config = dict(
    n_layer=8,
    d_model=224,
    n_experts=64,
    experts_per_token=4,
    d_expert=128,
    d_shared_expert=128,
    activation='tanh_gelu',
    moe_layers=[0, 1, 2, 3, 4, 5, 6, 7],
    router_score='softmax',
    normalize_top_k=False,
    routed_scale=1.0,
    balance_loss=0.0174,
    balance_bias=False,
    init_std_router=0.0314,
    lr_router=0.000628,
    n_head=5,
    n_kv_head=5,
    head_dim=64,
    vocab_size=4096,
    norm='layernorm',
    norm_place='pre',
    norm_eps=1e-05,
    positions='rope',
    rope_base=8120.0,
    rope_fraction=0.5,
    qk_norm=False,
    attn_scale=0.125,
    tie_embeddings=True,
    parallel_block=True,
    init='normal',
    init_std_qkv=0.0334,
    init_std_o=0.0,
    init_std_up=0.0334,
    init_std_down=0.0,
    optimizer='soap_variant',
    lr=0.00386,
    beta1=0.95,
    beta2=0.99,
    weight_decay=0.057,
    lr_head=0.00807,
    grad_clip=2.0,
    warmup_steps=200,
    schedule='wsd',
    decay_fraction=0.727,
    decay_shape='linear',
    final_lr_fraction=0.05,
    batch_tokens=[32768, 65536, 98304],
    seq_len=512,
    doc_mask=True,
    z_loss=0.0001,
    train_tokens=465600000,
    steps=7221,
    dataset='wikipedia_en',
)
Below are experts of layer 5 (counted from 0) of a mixture-of-experts language model. Rows are named router (the router's row for the expert), up (a neuron's input weights, with its number) and show model dimensions 0-223. Each number is 128 + 32 x the weight over its row's rms, rounded and kept within 0 to 255. Numbers have three digits each.
After each expert's rows: "comes after" lists some tokens at least twice as common just before its tokens as in all text. This comes from a sample of Wikipedia text that the model never trained on. Tokens count by the router's weight.

# expert 0
router:091113091152091128075091152086164164136094116084139128108116156080093105094061143141145112150147138149061139172123154072110150185122195143161083104101155139150136135133097124112161095175149128137132126060131149054081113108127115135119119112100117148106164126192111121175100130201144055199161148130112118122175156105140182132050153168062129130088149132175118098125176106148172149091166129230144115120136164118113150086157117083110143129046132093131153167186113140152126111178113075134118117144078140207114110120121120147107153130139152165106181142082091141129134144169144158041148176114096090138088151172122101121105166118130115150126106177160135122117095143117126105134177
up6:085161134126102092123156198094111156120144128171095118136112100190152099089136144121114124163068197135102109155117145170188070106162096128129172068099127083150117061144095098086178126108087150105106214100130136141188129160091126103096111137147141130079059075167155143077144152165158204145117098159081061157197130136093171134136109158143134125108118181117075165141172139167184158104115137093140106130140151109099131082149121140126153137088151194080119174106170128172111125111096122128112084099084112122100125183159132153190097138113096109128115152139079168180072163124122103145109115105174103131166120068141141092131088149110147103133146145202106142098068155133123147095124
up7:124088167119098154125153129141135104110104176155220170172151098162105083096101136159098120104115159131096134139130097156090217132153112098082121135124177141133083105139178123117068090117194152157134143108112105083092134064137118118104139116066073153071122120100162136140132108061097097107107141143171145110137147086163085067121123142121180132136121177139180110118122111150177129112201149136115085133131041178135081150120158132085113153105106069128115117148117206156102139133186105124146099129121123076111051143092131144163170124079114089133198133114058164149142110170072168149137121121171125195095176093136124136158152095148167117075114101154123083102143135167089113130126
up8:069134131109110211116097095144124158107140105117111095121107111063159137133186176136093094154179137129109090147130127148156141131134079110105105091145150140070175119167139046160119150126107115102089178146098155040165119141115148122138063109110129162148135113146121118104074119139134162103144044147147116127146193069113139094106093153133153083144135138110123144106132084146158155144175137158154162156115079145125107159156225117158099103138131111124114147143162115124210129202160090107095194144174189109077117167136160103133090141113057214137110153121156156186157095090145124113187138072151104130132135152108101155109079135122107133118152133164073180091123091140078106155155
comes after: " H", " G", " B", " K", " W", " S"

# expert 13
router:081183096170131112141145087133053087167156147156063123124203172172121116140169161113118186114168100185126125097074097070140132104145201125144122151110166110173142147164110134128152067181130127077151173148099166132133133161134091186157135134093082115105096140138112150128110091065100162143080132134092150150140124157102105104139166079106148152114113165105123181120124109138052138151126156121121134123102124136095106086096154107089121127092118144095079147108127102157142140182070163131130153052101143184112096162109094156127119136163148150113099071089127123107132137096135134119129049043098124163143156131163120116162098140209097102226098136044131111117106139150140169133166
up6:090137120138101134096111181117108094123173143106163123117095129144076150128162161120116129153113162075075100202082087170172112131124118100190095142044109125115109134116145115136160159150121117133127199158108150098149183078083106119128096153113114128102118104125085160093168141139115172134136136170108109139177093167134149132139131194103107175142161165112112122182168149130209172141116132069123120043176099126141150069097048149067120114143117185072137159150159162148095136105145089105146138077086065133132115156123131163172124104116071121172134134092128177134132123093119060149094180114171099164162110058130170079138138143096131101123110111158147175135091207141110175122095
up7:090137162141115196101128180116116094109115190154133154120072151124083122084107135110152097070137145193119130153162120137089208153161082109090128154150199128110143160149192161098100151109125170140137121104109160077125100062120136120103142148093132094116103136138131116180148113159112146110112166161152128118213173066153090067109147108105158146110116141188147115119117116112197093144232125135149114120100098191135094175102128194165136101110099148116140106128071184111112110100203133123129099093139126089109099163142118116087144133099141109157161091106061121063134145148065125189131103116102124183108144099118127086176140132153143102049100108132171101095140107165084109153146
up8:081158068089119125131125085184190104096146042104139094115168136060100110122148172136125140140192122113136132118151132133128156096151091120162128106143159129077158067111151058137165117147093130112105156126096164070117171125136177141154167123120073086118112152173107148094088149145139149154138139129190145136104185138138175133091061098103123087136113178092128125149126125156141126088158100201170130097152095103101097079103205093133129124109169064152165211145200125118101135166120132118110080228119145114123116127142139113085096130145046196126083152138153094139179120125129156090156089110094111136090116124149097122104055135118156123128132147129133135161135111165121122206147
comes after: "\n", ";", " and", " \"", " | \"", "  -"

# expert 25
router:158059167110119129151148080138086160133071173101159142174078105126152115142138125148183123131148049107150137119127085158125088109113084148179157112159108171188111088126113193139223121105104176099084147143135166168142086097149220119122087127152106117148087119125125133123094141130132145073146126128154109137106155147140116121064099128201115052166138162090151111126081131157160118056112096158133142148188105069136124105122102147105099120180137126216080119120142100159175141110124105102097117146125139147133112188168122079120126140148197061098173134118113093109131161176155114087126144106164139107107083147144180161172083096116186104170098096105088170141156172126128120119134
up0:180137144147127154086146164176100032104100081116095110124107083107110113033146145139126102153130105167107180091130132176114118119112087092138100102109111139096150135139128112141122151196131071100129144118100089162105106150110175114091111139056085127097112147163156100142119123120109131156143124123116121147181107158110096118088153143130142120111144090149155167151174169162106142135082189119153104143137205148081097185098074120156138075129112183100096172223188128152172159184111089118147147083090102136186133163131122094110153139164136090142110114146088189093097086064173124097124151114145132176086119111107120139162139158089174156123174138133134170046195134157159088168108
up1:115120094173105099143107113075085161046130149136125137134145114084098158212171175139084123131112119186122135150117183154168100061133071144110079083202138161129113156131094202081133157137107126123144109092158105156097109113169138079082109147153155153122105110068141142152143108158132077133109155154117103128171158160068125157126102087143105140146099170107122174141110183125057118181042122136101094170229102130121120120104130117128100054132137140142091126136065150104147105136191155183177106145053107139136191124096112176092122155159180122128107159162125095140154132137096168138145168125134148141100133130144082121097098062166128131108107145136113125069134150106164105124099
up2:107066068121123106142141109076145179153118106095145153175132075146105121085096095117134126107103091099121144182157124130183096094084165156125090199149135104079160090086133160148112101150155125138190143172172124150115083158066114107152160104099130088085121100113146120169095167162178187102163144101067075127125128142208115147132085055083154087151141069094105174077143145183138140097095078099138165140142097137096120136186106116072126164084132065164141106132129083139124202126117114138118107148102130136130154190045132113144141159090158095119167131152118149150184094123112162117168136117109151144130152168146189116127128114164083072150131127140129165110094151155104093102197
comes after: ",", ".", " | ", "The", "2", " The"

# expert 51
router:165096166093154099084192164179130131147133096121122135164140165175147130141107114155168112113134158104144069114138110098117135082106117104115153150133111228107092160112103122116111130078153132069119054120115107117133161161141140107112136133141131117166084141092163124098157093124111096108162117082115117057088145191174122100073075101177091091201084124142150111090108204092120148147124129113135090141122131118139174139105075213141074169149117134147159117130157106130154149089110112055164131121206160068115116092155082080145096092117146107141094167168048112171124091152131075164130113119185137123138106087172125158135113070162099162130138110146131103146055165187119170125134
up2:112061135088119074159119151083146166150108083148188086167180107112079122078088071137107098135122077059120118167095117140204101119122139160121119180136114147130165138083184151085104148143137121174131143102146115133145103142131129114173164113102094124092137138161175160190154171193124196167163111182104106160143149141206104109137101043152137077152137169115139113112120166162122197138119095147160125117175113107067126115140088137109126169066114113112136107100081111079151178139060099086093119127121140150111136163080090107152100151101132126100149135135136172154185093133133145100132109091089155104166136109128168107133140113111133139189114143114102178121203179141135050113178
up3:099124110108090147140049141137107141141117121117121132121113131103096146172145104147120126078140144082116121163089186131078101192132138119164106157096158160120122144094208087071100088120141120119142099145144097159114121161156120161158179192126110099148110185121136069104126176077125110195082166106090068077120127136112125139125100159175106151138150140190146113149142090114103136153090124210113086150060146126150166121066106145196121155131187113088069096180129137125121130070089133204143162128103138134194119137128080124135101108087111027168145087147085168142132117109144154125092109111109180175103140111157179116120124196138103121110099146159140122110102116207086165132097
up4:159115151118132107072107131120154097122115108098076120109183166169113077175134088063056124183080139095105124214094159128132153114106126143141127146133106116088120104101122105175185079063169132131172172175134177142095147122080139077145080128065081134080134117174131101158117136113156135058162109109113104145110150047124141147178044058187102144090112127134137099093099100116091156138093169186099168090139127142128134169208111127086150159098125120152117112116103142152153157146119124137114152122111131190154146086109091101174113119118179123165173161143176130137141156110183130129143151149171162169142125151174133110117137104178149086103098133121128065140119159176107142073080
comes after: "2", "1", "8", "9", "93", " "

# expert 60
router:078146117164117168139120127101087107131153142136051109089171180157031131100136151136105163167159125183126118117114140092084127124164182137173104134080143091135108076112107160102123069148145122146129149136164101133089102184145168194205137128117078137091092126107136185180117141132091158208101108124142125182135151118114198114101152110149128149097050118135185174142153123136154127133115143152101116134102108128096144099101136079106154156077134143075099121130084119140177159117172168087126147079101103156128094182073121109117162141176094226101109125086107077087142151102143132131147114087064121184132124137178138135156090164164107136177134122072141186151094128133138150077138
up1:108101087153125107155126152119048117119159132165162125134087132111123213173137154086085080129111127127144103151116132135125130130101080090107098107159131166099065139094141177084147179139148145130181127124168078106076130160156138155119141119150133108150098144121119178130117118106122067108158150149150151103131141179102135146091083124131092137109115186111154123092123135148130133171057168129115091108189040125177136108126137153105114086194159160122115110121089144138153095089153110154141111135093074120158192172131129159180125161166198170194087146118123073126183123145109174108176078131125132152111160115159113144049099120107133106079140204172147220104109183059140088159124
up2:098088168141134098085117120100137142158096091114196155069133149122100121130116108168067130123161053072136159171090095090185111161065168168138159148156170135127133106098132136137087122145215128121154067152128085160151112114078153149133143169136084109099093096127178152194180155190146172116088141112071067165152120104176137173098113121179122059189166174106122138114140179174132115101092051161162130152219162159102144120174138143136121150100158085124100154090112098124136128135084103126115177144117146139081108103101120140174123157116144143177160151138120127133129081129112130162156133071115125093108183123113193140158142120124126068158110088140142159089125144089105087142155
up3:104196094124105122121064142153179131113145110124104141131095130114031125177102128157123122134130160135110110128075217108090103117161134095177082128135159123136111194087186149118095112149106154078160082135106094177133141199183102161157161173117115090080107128120103110139115178104159151201127117132133109093146102140138173121146112129142089145097128160126133092134130090123131172101091115151166103096062152118158207113166144114153090172143183117097123087158154168111094070088129152141167127091126098091174157172170061188149123130132133057109106105137089141115121139091149126106109129107099181143163175125184204092110083153110163092146090166122119100164107133166113186086129
comes after: " |", ",", " by", "|", "-", ":"

# expert 19
router:113073133106123118110073079102158147068126136107148132166095120115097129221140132152110160134151076151145154162123084148166107059146164130162192134102077128165176157154109115166118118162102184170110131181100106137163061123063081151157162117089143147109146133104152137102125170121128200139082199145166142127105104154118112090126145129087121131084162150088081180081072180071178104134094095084122138129134091108128121100111127094138175155116161142099117098141115092166117116169088122130108140098148127104122124148124143059099128180100091159160082156090073145159133119109202188052130130120153146108130164148142172166169155161157085141141110119094107061153175117188098124109157
up3:192153052146109147136121110102103182129127094099092122133205117100121145173110127189093166081114191138144117151135170120144084172152185172122068117112059095118137169149120098092112099153122159075137137114135098147193102120086051130144124199118122087151135113111118125185113162144181119115130182131084098189149134125121124180154096104123135123063139119144132079149095096131088154162061095158082080150079126151168188085119089131119164150112121071120139123168101134127092106085144102156190103157133061124177150108124103116132110135120102103105111073128162181090149128134163157135074162137191132106119096159151147156153084157179173076155114125109128144151135140149079170092096
up4:157083128105120151111114085139172062114077142114143111156145151168092137182101096092066090097085170148103112184102135093131160127120116123169092160156093088144163119129092074153112067075112135113110098099145191165097147176094156088112116078087122153102099088160131109127128159084132149089197160075106112131120151085149100118149072143130081180131148140145146149054062110138059137070123086159112098098111201161094227160168076107116158143140125074149117143101095163166156141114115083152133152104144101139129133151104126148129193126101103108150131141185192186136138166140157134085150114115087121157135143132182163084126174104150136121123115154085161139110089152154147180089128
up5:088156108152095109090128107130147113138033164150091105115134132123147105151139125143164169207136088146103082100178104109094122097167089137122121154108163100093145150114111118147175162102116199110073134172057216178110109125159118127118130096146137148207163136151156143081168144155147150159061160122102088144138220140145127169193121053078105075137159114135126129148079170127111135132129101075150131141161118067087090058106188101101130130136133137121155124106124123129094109130109146081142172158165119151159195119149147121124080198130165087137147077096113125142117139185144144081132124167105106159105137129083115096062063088152131127130114100127136170146124192124115154150105
comes after: ".", " |", ")", "==", "\n\n", "==="

# expert 41
router:153125224094191125111128162120147085134109153119073150130137141173137100165126141090134168117123111095179107188117151176137119115103160155141135151119139097171127200167150106067105166162100065106138076181144094141094178137180163192205127113135125109072111086150141098121150087120123182122128151137140062132175154131095091148184139086139139060110126130094159178114162127098115096171116128086100107143111088109098131129114138140158139070163131134164133116100117129136145114046210103139098122119067107104143154075185147151163133191122094099108087085154163135099130157132111121171135116169149104105147177111112109128166155165218109092164079104099125130120133081132163175114099
up5:143127102122125139105157158081092151134061181125088084090152180140099083118109104096128151131148077153085152147128115109104130107111096103103106139133181101129116130072114123131170125150113183090117149140130170144177101140122142152174125160113130204182154126141117134096145137105159154157141210107193091135163176113092165149157039119173128085147122106177139165175073192117141102131187135142168089091124166088111122080119156119130137084089102182139121122122101099157106108079128132092079127171210102106149156135088133125111070244078118093125140091138101135083145152191090114146134144151098151189153109111117106141104076096148142139156086133183159173078120149098148130138164
up6:137144126129139102126117179157074157162109137119111141119103109140148113065121147083146094185118153098129129179135088115205098139167120124153131133034115120069138108115160114093136107133111139118061239124131136177119118103134128092035155110186153140088086104150146133087107140159147199147114125087082067136138064098128115113128149137147155117108145140095124167117191116137192156109129165130158149069156115100124169116133165142107150170108134114059119136152189129155117152162110080148141121158095062104114113162174135152201118139098138150089129151181063172156112143088062110104087162151084107128133099088131119115139068124120108147103178071172088113140099165149107170126164
up7:114122171116108167093146148102050096101121128090155165184137143123135123116115094130116126132129137146162070196138147150164186144160067123058123124089195116105114136097145158094147123137156112126117153108152102111106127058131130128125110116169132096094155204119137126172158152122141083085098141156154133177153097094118110045140125145151139159134123180156207129134145169063173144167178117175135086120113153123184088153100103117116133149110109116127124128142097135142138087062182108125131098086109162107147054124119183103128196122141193106174147120157054105102150150169062129189091090110133173204112152100108135129131088142139118142070116150127139062124165076172094107154082
comes after: "\n", " | ", ":", ": ", "-", " Order"

# expert 15
router:114123067124072145156131197093171187127103139099174154096168190083157153108120188142162085177079137151115134097126177086167123205128158128127116135069154147130148131105154134096152113213099128055115157073070153094140056091123120106140073101114127121113145145185075080148147151132120064143097077144104150054124153120185126150088087157078146158178173125126085118110121080101143133108176139202116161098132127134110126121146132086119113132092113130098156079152102150096105109132098085127147106152077173157103161153183131157117114176108090171143142160101116150114160150130121141094111176180131055099123134156121115091122125120138145149117122188195123111133119138119156100132186
up5:102194118100150143105151142124127144122058123140110134092150104123120096124149105128099090147136107200099119119156093178100177108124104115090142148141146077116129123094068123128156132146147172092067127181173168154168104080106148101179129112135138137181166166177141103104151138069146164186129136125158123114104167136162065134180141054126132042146144132175116149186031166066121123138189135056155098126118103081123125107120127067140105131186051131134110142150147120123118123130107174107143118149191159152118123146083185123132098185082098086152100101117072110085152142165177120148125162143083122177131148096088151121093059090167167130148123121149138111118128153161146156174087
up6:084148144133122118121141152116070121180139166112146100135122095144148141086126135119141174127093112117124117193041147101167079137148122058185155142057046049113123107162148096100152126136092164142109178088147147168131130116104080114029139132150102141118116111183104135078113192209136146138098152121079104112181131175102234137158089162159109176156135164118111139125177196156156140120134131149093127105161131134084143132100117130146148152140131164094150194162129146119119119125075128128137126114112087111103161151176121116127112101111078137055152118138068175165119160113132094125135126108169139120152103088128101102090072103069107163146110144166146133081051142150130171137109
up7:144126139127113208072120131130110122143109168134135146162087130127138124097084079129117083075069137150100143182160132116091190118197120099104142132103164146120121123173158121118116132111092147139148137116138091135071124085124131118140156137037113117053148192085116124161130148067111096126124135180168163152154124085191080089122140152164162113117150177171166149116169140079136136134192077091155101110139087209155089180107131132125143115111146120076124130128090152163151094099215147129113105141077133122107034155122163102151197129122130116111164122137052119113165146155116164186109074105132130161106133088146096095180130151140097133065143080183121075135106107139083156120131
comes after: " t", " c", " h", " l", " b", " p"

# expert 38
router:116101176100181100114121087165129115127066138145141120085083116127092070206133096173156170151113100125132118128102165171151139076167136133166086082082139168119122151143118044142104098163113109140171165149142100126150137119124077174172100118099101122091111125127148117104153150109116183147169102129184071084130143152115079126127174104130148098157101145110089174081114163142095103145111113096145100140127059146106145145100111132180159204165115154062114134163074123154156108197134074113117120117067105140127169150141124099132066149129117132135114108089182189135106157099186142079140101121139164181147133147119122162150136176158126156082082118103134121171174148255142075118114
up5:086122122142089157099116117145128144146087162134091105083149128131098109177140131141112101216126084132097079174159088139083082065088086097087131141128131129123131138111127116131144168125120229101128132167127130131115140101165125118191126141152116142210130116182128143134148136113190187121120106146139108084139183147152154156166106093157077089065090092194113124140065148147126100115169087072167113178089120143115195091086137123127091126123066135149148123211074112114123165114146119117160126115148150188146073148085125094166075181085161119141124081091126155116139159176150116123172132173140145173082163135095126127075091057142156156151059101155162160123114142148151117143099
up6:109140090137086191154135105129092145165145154182144115108149123146150095118183139092092115154103126102140111187135157150168140146168136094180119137130085125171077103141133183092185123173083176114112182084132162138163134189149090063115150074137110132124067157142112158139070147184145108146128094122064127129123075124069143082115115114128099163150144155094088153142186116135147129096180140117173076124143144084185134121108121178091105164119157158040113109102142150134155133090098120141102164163104046086165106172180125153182170120135116151073078140188106156124166150075092130122134129101135114178107093136149105075151077165088138118134139109152077138118078166117157192087133
up7:116112182118095195112168166144088138130154149115120160132112183094143115091111095129161080108141177174108063126173095126140201133172090127043115122131173111100146118087150126084128101081122122163098133121107116109152125067069175137153131155142098126075198168117118129133131118069127066127090137160140117153118126103131093101108147113119156130095086158116182114148166116113162150150234140127148091137069097149144097126123122114151095128171120162121130079059109137152077148137192101114144108104117115111179107119082120134134166154158132103152184103157052143121146157152086169202138181120176130205142171063083130129135109138148123126067126152079155113118149132159051149109106
comes after: "\n", "\n\n", "| ", "2", "1", "3"

# expert 23
router:107111138115128118142158132129149126164119146131152139130141153188118111100153153116104180138123090122092091119161083131102138091170217117143221137117116121215128114161099160144203125155076123139112149165147149156143081118075111144146166119094149122125151146102170103173142114109145174112088156103117080170071213146123086091114149121085146121085138118148088170104124184141160160088105105110123152164165116125108083119100174097095166121081157126134111121115072127141143189145055148087090122083096220125067107194078114132112105156147122175114092183084095104100121112153156184099115108077075123137094151160135173146193124177192113125154122107077145121096151144134118134090114
up1:163116103139116136179120136086038133084101119116153118182093093100093191203130117108100071147129109143067129130099118125194102101123112157136124113184147129118175114103097176043124160174139082135122114100168106120107072141135125108099105096163148154093111123116105161161146065090076113115099160107166077143172130147114129177046134159141106149165092153130144145126122161119101106215059147137116090168196153146144130135120122154135121106131141131121101136140083157115139133143172173135141132105061122116151141165107116158132106225151221136179138136134089110100172137162100101133189101125091133086144166071178111179086145137142133121102185131149086157141169145086135109142134
up2:133056100134158163138109117139139146143091097082167123083140114111103140201090118126087169128162072133168131149151135128167141117080195124119133198098133121154134104111093157115153142100086091154164100159202161090104066111097124135136122144130125118092114122127127167152125180174112170077133119090024120136107142141203153176143063115124142109162146103040114111098123118176111082135086058160128144158187181158109140116154134116112108123053141078130149053138163135089126161141088126160090100172086169150093106174132142118125156142121123164114117126093114157095166113128128160178092105088144076076121113114134176133125187122123101093131139084162106151117122196194130158161116
up3:119162067110106097154084127134129176106064106102163102141153100106067116194124106140109166124067148147076120079147151120086091160138155100133107209063131126088121205081147097127054103187107130070130074077138082151081119176162114171138127197103111112158154135112084126163158124145135132177108065112105135170121132125127127097161157105161141120095119109151128096142108115183095119105103149186110110146089142132140124119147138092149133175152147138127140155178191133086107127094100106171187160173126092135186128121134063141122159131153126086134088104132097157113183143115197175184112169128131115152161132165184191141148110193111166085154103152111177138129125128157093162102099
comes after: ".", "\n\n", "\n", ").", "s.", " \""

# expert 63
router:161168114088066117149100032167139143121126128145074098078123101181122146179138129137118115144139163070119158143151120150177153098135095109187081150087121086121072078119166123163115124114150102155114061164108130134082136170148138080123159128113114172153174109119141126143113089140115149116140123063179123144152160128152180128149123139134126111065060109161088090140150150135156127121112118088132133146173102110096190150132090105123174147101132161185182188204057176176116165087200193138166140109133087106068164079078162153165150129109100097107160056154157117112116165128135183113142159151088127089128112172151135142113097185125110147134110109110140146163105135141099139142054
up1:145173062133142139148115096074104094132099081138165102175101149060138140142131111115072136146105159163120053166128129127159130113124118152153139135186148153134070117150135116074109173118100095135173119111136050096112086154138137078124128145122178149096133135121110077187116052087100089139103122113150077093129145156089126114088099118152084141161097146148101136061146143146140103133116135138122104153197126090176171126109136111167108072165092148120093151102081153179174104114134127125229078162099135103171178127136136145119153152167170172192163184117122178149178145136187119108170132142140109110082154116145122181145036112145137101074152156145118131140165124089191108174087
up2:106102106094167040095137108100134205115137103101165097121071080149131174154134103177084153141145056087094148155072132098150126131124098098159125191116143135119174122111149172099140150137124144072146105115136081117127096148118102136159175142145148106110095093145156156142130160183182201091146122095109092183168135164147131192144134083148153070129158152061158157122134199187070129104104082129113130122172146141099149105091091162116179165124138083143154168071097107101102161128094122091102144118110110122137067146117142157194116168105114107113158119142096151155121049110101142113131124067123176086116101125119186104143136125135127131133093162118073220147160166180133135080114
up3:131147094122112121132113104179185153115140087116103125113141151118096143180123131171115121047124152150141099167095144123092078121129153125123107154123106137144149173113174106143117089121143140093125116152144046187122084164118115114122148202128139106113118198091129106176127180092144121173129131127127122127166135077136112111170089138175075154106150069139171101149126157144102157067036147180131089120068137166110210108136150102108080126131127125135095129186103218083135085061095135128176141136089102105184121201133090135156094131090105045185115073110108145103146134098154176126086156130160140136199121156173145210127087135128147110112101119141123143110139101135071100141123
comes after: ",", " in", " |", " of", " South", " U."

# expert 3
router:095144123162061116117077143148157107058101147125145127084109147081156101123107117173113130174146151166116119145125209102097099207145175143156114111109198092133151186153120153133114084187121131132154160079130143078111082088133160118114155073133147103121069103207094101127124141098147162156143098188094125105114169138158150134115127140163143203110121107120167146100173085108131136125133209155110112098096170124101119128124145078118116160075140108087147143201140166080103130197122098125189127144103117137079084118149107132091147191116125208114112093114162115169142126098175155076110174145124081097085154121144130114051061123133100151138071164154131173122122162147117097130147
up1:101156107124131166113126164096083085092169118095139122134117074123128153190147148152100111133129117145130069125090135135162107148086108081085073092187151176120077119110136158058155231151120077127132130155139086108107094182143167117126125170130165159159133127067169149215098104108096131097117126086119110138154124132120121137167143143128128138149148139107129128096129163175135131186092149121119050117151100175095103118140145131155108093168112142066073153092074073117151061128136158135149096127028086099165138138077104127157133164149197133175162151164149153155156119170141121132185145115112132162073132092118114125132104105150128129124183170103139210105114159072170063151159
up2:075097098119142109138132136119180136174089108110150161121039112115118128097112104165079138126163097080168152114123131095143115123093179085121128130145121133143133122091160138106123154157131142115180166123204084157124111138173126155135111148136074097075092132097091210154121201139156103175139110108113039139122125124167128163122096102181141042142128088089117126140107123172151119160047094152110122177206168149087133091152088163186117095105149104102121168099104123097194185079057107112092154156108154133086105117108139162186188149111136162129155133149099166131181093186155123152090117072114100106123131119128178176105135141118161116183102117134144196162099145124152124115141
up3:133164112141119129158122140123152164057116135084176115144120078117109149163089142152132127090067159101102091105107165103098100126153203151156091137082104110092181186114182090144097122169115147106122102140157097186086134193134083130188123187086134112144155146110158117173130144105207139146089130109119122103107101082131164121156126070127124122102118126140116049155092098155114129084088138180115096122068156134196139113107102064179117159118156107120138072153116188108108095104121101123135145145107115103205157142095038099130157059113121086131154113118083152110166148116166185149121130145155173123169104145188162154121094131127152152173070146095159152124105085138063163136079
comes after: " D", " P", " L", " C", " T", " F"

# expert 45
router:131119148076156137146142106140124145130054114157147128150158145147146083169102129125168088159148131108159075134121129151191041112146137092119117121151106127106116170111187154100113178106199100180152181118109164139115074163095068067075141139149161133110103102090107134136218104115125104109129169131106146113072149040149127130194118148121135101195132165126208120103110095068096118079137095110117132090130177171124177134158154133111114156149080140178193092130158098096154098135144121145113108161164125176160150152159148147152107099094125083071188151097178116126129129131100098151157159140221156143179083115135118115175136157159131111111156111113133074107081139107138062113129
up1:077119103125144116106086145080078134117095095151149131161104065089047214134138122116093100158096128157202121114119150138144103131121111132133143090163138124098113100143108167114122179153147103155141074150082063154071141133169145117120131130177182117062146108076132146125067157089157093110131140094153109150155143124095176181166120038145088118192116138101116145106103114129124130187118107100135059169133106113145189132102142137149132095147140183098132158152145135117166167121185208177145101099095118151171104129083107166141083210108223134155114126143091172178146120110103113149167093157145133109091150094135140150099113103175131089123133166132113180081161113096168119128092
up2:132114082101149060132172152116129159150083089172156114116162142184126133096106084105100124105152091090124166119108109142132093147097144132136123188149143149138203126115153149085148121161140100095172184120181113128166137158160137145155103110102126156103142116113140169198136147185100144173150095126088117194101135138119111139108087054104181075157156175050162092096189136128132122141046117141091181113170149129073086086209108152132128108113089095128136126098100073084130188086116092081117157150110137083120097114094137140122105164130129149132135204086111153115150052141096144109072108065116158142102134116145128145139147109145172142138100134147123181119110155160106093095229
up3:096203119131090134126060103117160155172100107137099148188107134104083152156113041152125107059177161097119115130095194098068088167164202138163115117165150080106159152116166138158118137149096099113132116156126130135123132180125097146110171153090120112162184138112118124146080176136121157210089151130126135080131145134112115128202132114136085125095131097183145079137138122130081160145050098132118094152114147082102168126124097088144118152102131115114079153134118166162098084059095144108136091141085137103144187134167071164114149100125126047134112129120121172075181117106148166110080145137158167154101098178164189123120108156106113097145156208128132139130148121167062107107122
comes after: " ", "–", "2", "1", " the ", ", "

# expert 9
router:193145082113192151149148136154112174204124154167178143145144159088139122104097146118204085103192177139154114140132088112162114161108086103098175087159148113137140155084196114125113173102154182096138101135148109162089081168087153135109133136119102127168073091125155103087186139124148104101164130092111149148043072111101143128102072108132105080130101112147182112163121156133088134082150151127108143159127107125154188176142124198175107175083158162118122127091134136149092129050142088054140107122182126068094090096158105082139132100107119117108111132082121144172114101136133121154117125095184148142120111124123077131159187101127191113102136140100135072152068114133117061130101
up1:087087094195114146143132126110083108147141078116116081105088114093125203151116150175112118119111172137139132134154085158130094167134097126160143115175140136144095155145159150048194172107133065135177110105150104145076112172133109103123151109191191107119094113122105138115090121138120061131127133156107162104137192149133138100111119103152087158116089143117147150102171140141094107197081117080127123150178115120164107108137149145129083073168154156181027125115098197081127077129171153156125054118046103143154140176092105133123109167153132151168112119129136182155183121179151119188212130104145107135120114089149149157125055087138164122094142115158112146144143140096172116160112
up2:134083075111181113084139153071156140112158090144195096122132065120075155111099106108143129152154085074096151112115131120147091097139157135162109187154128114167151171086124125126138110117133115112142190134096145127130114119142062099161125105091088138085111108077111163184157149156158144131161156102078133147121121112159142119082121091121127065142127163084125112091165175194095139113065083128139118152200134142080128140163107118120125125141105124124138179119106110113229172128080078093072118135098141077106124179061126168187082184103186130145172151075156155136182091150081156099128110084162108144131151103131171125133135179150153096141141137140143168135113170174076070107200
up3:102134098130082127113064098127165098133135109158128124135082143085085110154115140146119161103106141086165123154110169113073068131135138116172122147084080150094143203079171130096069135193080139124110104129135125133174142193140117213084163175130088130107128166133083103113096151116184111170084141102055105127078101104097122108128160134184132161087161133150162128189104115110104146125079076113132070122114104119161148148119137129202167139136159101110071107161128160073103072084121105133138123163120118097137117126124098166087178140124099075152153055150130171070157173094127155109088119147124164175119194123148137090123124191133138122133118171136164171136119147173026123134106
comes after: "1", "–", ", ", " b", " comm", " football"